From a checkpoint of a small mixture-of-experts model trained on Wikipedia.
Size: 16 layers, width 96, vocabulary 4699, 10.5M parameters.
Training: a variant of Muon for the experts, 6498 steps.
Below are experts of layer 13 (counted from 0) of a mixture-of-experts language model. Rows are named router (the router's row for the expert), gate (a neuron's input weights, with its number), up (a neuron's input weights, with its number) and show model dimensions 0-95. Each number is 128 + 24 x the weight over its row's rms, rounded and kept within 0 to 255. Numbers have three digits each.
After each expert's rows: "comes after" lists some tokens at least twice as common just before its tokens as in all text. This comes from a sample of Wikipedia text that the model never trained on. Tokens count by the router's weight.

# expert 9
router:147123087184131124130151163154121107088104102141136099122145125137116147119112104153132174116096104132106078089111140130138169070112130071119120107150120164122122151108099084117123161101129141120175152142134112107121081152124126111125171165118128140107127123143118111151136112166148141100
gate0:113130121171128127104178116106112131115163135111138130087142144167116137143128133116105138115106134135122117098126102177167130123156156125168097123126135113150135078117097143127149109151139127159151097160135100123162164120152152154135140141104131196102168098113090180146124160113117172135
up0:141096141132150122153123102126137150156081110159151137158121131162104151119091175135136153138132116084131102144123153092160164138137139130124120105120138111117128124154112175116124151079097127144103100112099138122162101071123101115164121082126125102095165153162171148138091100111119114151
comes after: " \"", "-", " (", " dis", " is", " un"

# expert 26
router:133150086125099093119163136151118121099143113118143085070181133126088124138084094150143130114085100138107108137122103107120130111099156059127100147120140114097106138131103113104123182115135180121160152135135115127108121139106117101100119130127123122104106141094121125129131123181139165139
gate0:122141108117120161111131172094109119142150143127154117157117129155100127180140120121136102114115130113099126114113121088147164129123148137123127110145112144177138185131158124085111184152108175092165135171120140130144120103094149152131115112154101145166163162082115111156118144134087126108
up0:113162086090114121128110125158090136095122166143164119099129111114152123115125124112153119124126121155130145146132184110125122127144077139158131121159097131148139117163108132124126168143191130154127116123112059147098124143103113167082134134108104104132111151154122166165091150148127092147
comes after: " |", "0", ";", "-", " a", "5"

# expert 62
router:139101135132095098102145145172104134086114107099113119120169091129126167174116118121147168099109108123132134140121128119136144101089164126075126083140134164134107163139131124069077159106123124128133116150099108122097121151101096117118126130117128141123133128140118092167101156145126161076
gate0:168104106147100121126126112109145151057138149109096154134128147075162123139097141091095163103061115134115158118146139117122163128145128107088120092120122134147104109111107105118103114141106159113128105152137153097127113107106061116107145182112121141126117123152161119146143150141135135122
up0:174120112122122128137108118077137103136152103106150129158162127079117135092136151126132153096130093121151131116084079115140139148115153140121118071146149127138102167140108104094129159133130118148118135138139136152093135146065124100108138046093130131118110109139132136124112157093146153117
comes after: "\n", "0", "3", "4", "5", "2"

# expert 47
router:170118130117112124089141140147112127138095116126101116101139138128126164158088137126122161098128108097139135081075108119125165133108139114096110113196120169110123107127127135135116181104159136154147145153143108116110117155120082114113119171093131120113105088113119075143104093129128137089
gate0:154150113142113109112143110115133109112126111138104134144105153131153117084080122123097142108100187086126119087092160078125124106120137079120101144144107115070125133106099102110101081141127130124132068119115142137117127120144088125104136137139161109155067154114119109109148127137112106141
up0:155111159148152158108159156134116089149163109158093154098127144150131131138141122120137171113078101104111110066106152180136110124126120065119117144129125160142129118123150128185165148087100138140124112101141105101148131118139144140115117153125101162125160129132131079124151146101134105117
comes after: ",", " It", " he", " was", " He", " is"

# expert 1
router:150118091149139136116159141144106115095131095123114115110135111140127126133129099168130132102083105101100113123092126127164119102123163109087126093154146136134110157124099095121121146097141141099172162151142129107137131190104124107124151165129154125107129124110143118188124138203160167116
gate0:103108107126157165100175099137106090128135102118122120123139148105200102120171113174119157124126104096158098163130112147188116087114115121167097131102112105140135121104122101112159130133132184113134160105077144150127140120149161114154133151140114133141129133137116100137151125145114133103
up0:105117118136129131142125157107112103129101110104140104145124126150115116108163161132112144154153102131143129150133183092140145161114085112100148173116125115112115073132161119172093062139137145106146113133143138083114117116136126090141103161149100119111067112176105126149120085123145118139
comes after: "-", " the", " \"", " (", "==", " of"

# expert 39
router:131073114134092082127162128152124096089114126112116116114193119151138164127105121160149141121114081134125110144139096117131161118130125099118092126115127154069098146159127098089133152141139139122122129118118134098122148122106111089094125133129155134110088112082119132120116117202146149141
gate0:147153134147127120125134126149145079084130140120147114111136133143137146099119143149060164105098103132111149186113105129156119095140120126111105111159159160112139124124152130136194113152131141098159124139148102138183146154102131113118149110133137133127128118087048106138105126167136120134
up0:114123113134110135164128119119101125154144095149140120138144164089108118123105118143117114127147124109093126128123163184099122134176132111136115121095104116113093123102144156123143094164163143106147086127107123142134155057164105168108162077142125127137131142147115147145115153142096069169
comes after: " |", " ", "1", "2", ";", "3"

# expert 2
router:115120124156111122126129145161124087129115097118111118083148128127105152151096101141164127130127120111105118112125124143150135080131161124101112071116114132140128127136104101119079140123139117191127114140136119107143141130096098115114115105085161142111127099124171102198112086153147171076
gate0:099182128094093121152117133143135140132117162164095137126173088097107114109164119154122130108151099148137152126089132158146130122135085139099121144078120083108092151114123151180094159131083104145152135167139127159129114109129100120142115130145132098160158159148134156128112135137168135143
up0:072100137134119127161125114139112107169123182156137094145167124168144141197146130135120078121121160152131114164127101134126119106099133148130118159146132120116120139092120157147071173118123148144151116148180118168133099121120129104104118120111172116121125147114134101111132160135165139111
comes after: "\n", ".", "==", ").", " ==", "==="

# expert 59
router:133112125156119116114130143149136086123115099130092086097145117111139165178098115131155136116121143099096110116139112128177138090130161125115121115124123114084078133176103088111094146117137154162131151163101114107126129138127100114095145130110174140106119097149137124130118090186161171113
gate0:169139145109123139106128158123169143103154153123123124124159112125148070113106105162133122091128117113108157111142126156119124118097082132121153125111166107185102129161135119136114147110146127192158125101154115088152143148114124117171136082157161166091151125100173129124097129126134143122
up0:142129095152159116114116130154110150126105129124173134099097088125157154135139097130136132105117152135107103162138127089168107156158165160161135172111141096102129125145087123082155106140144163091101108101119149116095147163115112148149121132133120145150155127146136129119155129069074092125
comes after: "\n", " |", ".", ")", "==", " ="

# expert 14
router:126142108121095103108126147117109128123125134102097147152135094088127157141111124141158164128140078123075136076122076102136129116142152093100108129164166132114129141166102121106098152116125160127157147139123130140068112148112118115121132132070162147111126105106155120111072101159147138134
gate0:148122140106153128098161134140166139167099133130106112165138114144119107096133130107156126093087118135165153107093129123143149135130121160117158122122096136145132101125128106102133127148147116106116140104159123104157109110160111138101087078088151155159093122127091157077151150129141065078
up0:087164167101129192116112130124120127125137109128137115085134173114147121131147119098093129119139197123145143126177161121149112099124160144148112122163146112140131156086126128129143106165144149099097114118133158116103159079127115123140116160115139094111134074102129111148094140139145100105
comes after: " S", " P", " B", " L", " D", " N"

# expert 29
router:136096093148076100097148148163116103102124101120118133111137103097148188139104098134145140091113100099138115116133126126152127116098176104119107110143147144115117128163118133096123160124128158114126156146137139111135130127111128112070138110131180137109110080082124139147136143166125180080
gate0:116125098135133115112121103095144094134124147169107091111134114142064118123079105137108109124109103150137115146141137143142106159115123098154110132092148091130131162151084136124163149142157107141134168158119139166133129146150116138140102071112160136124129160102159121151144124162060170134
up0:134117121119121137090116133140121099109131122131115133153128216133085066136116127178139107147156132121130165144131117130149147172150114106119126112085116084103152125112122129152119106139113152161145130148174141146172077117131106152093147136120115154131141134093152159094127097125099132098
comes after: "1", ".", " ", "4", "3", "5"

# expert 22
router:153149127149091120095145147126096099098104100102086103106140106122092129153096113149139128096097119077125142121136108122185149119121125131127128113135156153118104100148129122102114165092170133174128126149099127097106120163117090117076130137128158140109107119070151119159103114118137138083
gate0:109171158115150099124095113122133141135094136127124160112144149120144079147142130093105105125115134141136132087106122100110076118093131108129100128143075167123109123108139145165098106113170144126151113158115131152118138160123153175170096173122113152162108104087140141089110129109106090123
up0:152131098081128120168118101125166131111115142092142129118147133126158144120149176117130091170107145155154135097147159117141096153083131120132127149108111141092111146160175066114113162106115122093160134128112115118139171104108105151081132109149139111153115136119123116113156105181148131154
comes after: " of", "'", " in", " for", " to", " as"

# expert 13
router:136120096153115129121173132127126109108119128150102135145105103111066166122121090161127133110112106107087070096118102115157171122111148115099132131130162144121129150147102140110096132096137151110178161132130114125092111138126128114107173148089147144097116107101154145155122102169142179146
gate0:126180120150126125135120128116148099146174137126151160111146111156139120135106118120122089129128130106114099103116147159163177113134119154120133106092106116142161091129148113072095113160173093097166124112119118119110119120125169132104116142145175145183161122122120113139080117135128156075
up0:135133091158106173138120156112102106141100113148126157141162134143166132134130134185096154097125143108134145094149152129137124144139134077140126125128113159086125112136177131103155132150138132098157090116131102157129177114140150115098131137120135109123111084191174100119082133103156131123
comes after: " the", " and", " a", "-", " C", " of"

# expert 51
router:152110116157096117140131127170104106102128102103130127128161119146093158187098085134156160128141065096116111131136092113132157118079136128082070110145171138126129165142137127103089150135143136168140143143105106136095111141100114088106148129124113137107121113130114097148118147132121150105
gate0:107114143117160157174129114177168140084147120091209129146160140139111132044141141169133143120121114145107179188116120164133167106145131098125119087138126105114112133131141121120120165129133097141143119118095163158149143128137132132102130135125125129127136098136127132120113129129128110124
up0:134127124140116122113168140138136135128118091101169150146128107089124099118177107126134144105106122141118084105132119174160168122132143127105139102135139126161142152140124140160174110160169102134156113119121098156107142115120177133162150136094124105137114096106110158141144145180072169085
comes after: "0", " ", "3", ")", "1", "6"

# expert 15
router:149110118158100117128142132151085124125113128080113109122144114124079195168088091139134158120122106135092111130114104088120174125091130138110102110136153133112110164168138118108097138124150134157126157153094131103076129154133126099121144129131165159114130105140149097163137139145134148076
gate0:121133150141128119127126165106125149158112112182100150089099100141115119117137126117137148095124122112114149144148142116160099090154137074118093168123141121085142125130105114174153075134147134118090119113148153152128132108099106103123158069113095109125102118123168172150085120100104137125
up0:103101141136146182097145146151148102161148151145133133099127097147127141124117075111115141117150149129081138108187130097121174182125129152103122129145098165115148133125158138113135134137099170088125162164108096143158124096128091114176156134121151157114119117144128119091115136100118144126
comes after: "\n", ")", "4", " Born", " Team", " Votes"

# expert 52
router:150143099125129106112130146141073111116099122108101124088134113140114142152107140164155132107081116074127137097117099115168178124121146126138125108121152139134130110147130133113108199120139148152137116139092109086080123138118118098074132127119151130094101120071158137151125102117155132092
gate0:121124117099135118113123134093121124125051154125149118101137148178128132125156144118121124152111114072128129135115124138143181138150155133154162134130115112104114114111089113116079133122102100130119078183154145099071081107140125112107121116151138120099175155142127130089138137128165121134
up0:171155135134145093150106119133143146116173157133147112139125083148143111152144111121118102126129199120116120137137139143171115128133150118138128170101134146159094156115116112107138157154157155148170155159108116131104164151136098159149133163124076153141112125173132086157135149108114141081
comes after: " of", " in", "'", " to", " is", " with"

# expert 6
router:139099125164104129102148123163080120118127131093106105121128121109088179183103076143135147123109095124120108114115098116138163124100120123110128098139146147130127151145141111109080151118113146160133176166095097111094133148113130101122151142132130153083129096126140074162123139149119144087
gate0:085158102151133132134165112168131108173142155164176156118170112106156127146135144117149110098109106098126162148153128154142160146125109085154122176114065131158115164105124134139130113100141165102136133104154111115107143101099145134130158099124129099115107105107111132083132152137133160132
up0:146128101119152121099133120117130133127139079142142136136101106158115118146145108122090117124111122128119093123100146103108148111141120099128111128150056135137124133095069116097169089135131170112129146173104138146117122137178126095105153181148144135123184179135143133137148159120084119109
comes after: "\n", ")", "%", " Year", " Title", " Candidate"

# expert 16
router:130118125132122108126134128130134089108120128133106081095169111134132127175105090145143133096123110130119121142133080096144149096118147125091105127170125145084078167168111117128130147134142135139122143134100134129113120127115090122110106136110160140098137126144135120133106097225175176123
gate0:133119138136128139107121135136139133085090173119100056142129109087179111136110132106089158139135147100143111159133108126134116127092112147127129108101099136123096156106133123127166130127126120114152121180138114121109122096097163132159145124129142194124130144081167077123092146142152121152
up0:093100092136097103133117114131116139114099130135130107121093113118153150127166112159090147133119153095127176101126161137097145104157163115074116165123096131130155141114156140114095123161127134140114139135131138130148065158131146164096165122110166125161114168093136085096163128125116154119
comes after: "\n", " |", ")", ".", "==", ";"

# expert 7
router:118127080131116135126145120126124117095126114124106119115158131120116113130136104161146154122116088106092109091111092117135133095138186100107093089141128136120128153163093114091131156130151123115150154156141121101096140183105087124140133126101142128101135106116151097144100124219137164120
gate0:105104112153136126115108130129104163118115126133114092131122055101189136136098095111165171106138139130135116117104115134106108106134100111131084103132140143128114150151119114123173120181144159074176151110098106152125092103127139175122146097126137148142096134107113145139134087118115135111
up0:123165161161124110142170092157139086132095130109125160156174106147137174133106124147097124102119120175107146105122095160142138125118153136098118114111119101102111155141127141134132137076142127144139144097107122165126154138088140113166119155056123119145124085122170123165106118118151132130
comes after: "-", " |", ",", ":", " of", " in"

# expert 17
router:160109074137124108106119152160109131109112096128142091121166123122122160178127107136171132117070140088102098081104124114121141122141176104131114150131157158122107130139094100125116176103126150123174163158135108090110104137137139108116133153117120149130116137103132080147136084146134149119
gate0:138130109140139165094118133156126173093113160138115082111131091093145149134122118110096144115117125123120120136131133157122109111100160144129112180087109128093126129116154116090101117162083141125115129159141155127094127118151170105170094128144083146123127127165108105150125065141116112073
up0:128128096124119142136144100132138129130158101119149139081152171128102108133137143116163128162149164104144123119150175074103127139130156140158130124123144158133104127148058115146126105091141111106174169139148117142144141148180145121138105146121109147115084122132188089127096147152142134097
comes after: " a", " the", " and", " of", "ic", " with"

# expert 55
router:157131086119122092131180118123114110114156091097130078099108112106121173116144103145167150096108112120130102077105105094144153099108125120134122134118162129097121118137111097109136137124117174187160135138136121119110101155117109131110167159130134150125094074111130105144114119127172154126
gate0:090110109120114119157163123112112127111124153151125097121151134125140134116166090139164121132161122114110116131130118127099134144086111159084117099080103094173179101097115113092137129150144114120140097175158088106157134152135152146112131181082139120155120151112110170109130121105102155143
up0:124098112145107161140115094136106100147107110142139070098109112143121157133071109122139100140162088135117100114101160108100110079097125097188147131139120120121132094093121169154134150092133164097136136120090149145122116127153156108170130114132134116154125114094130096154115113123134105167
comes after: " the", " The", " a", "th", " first", " his"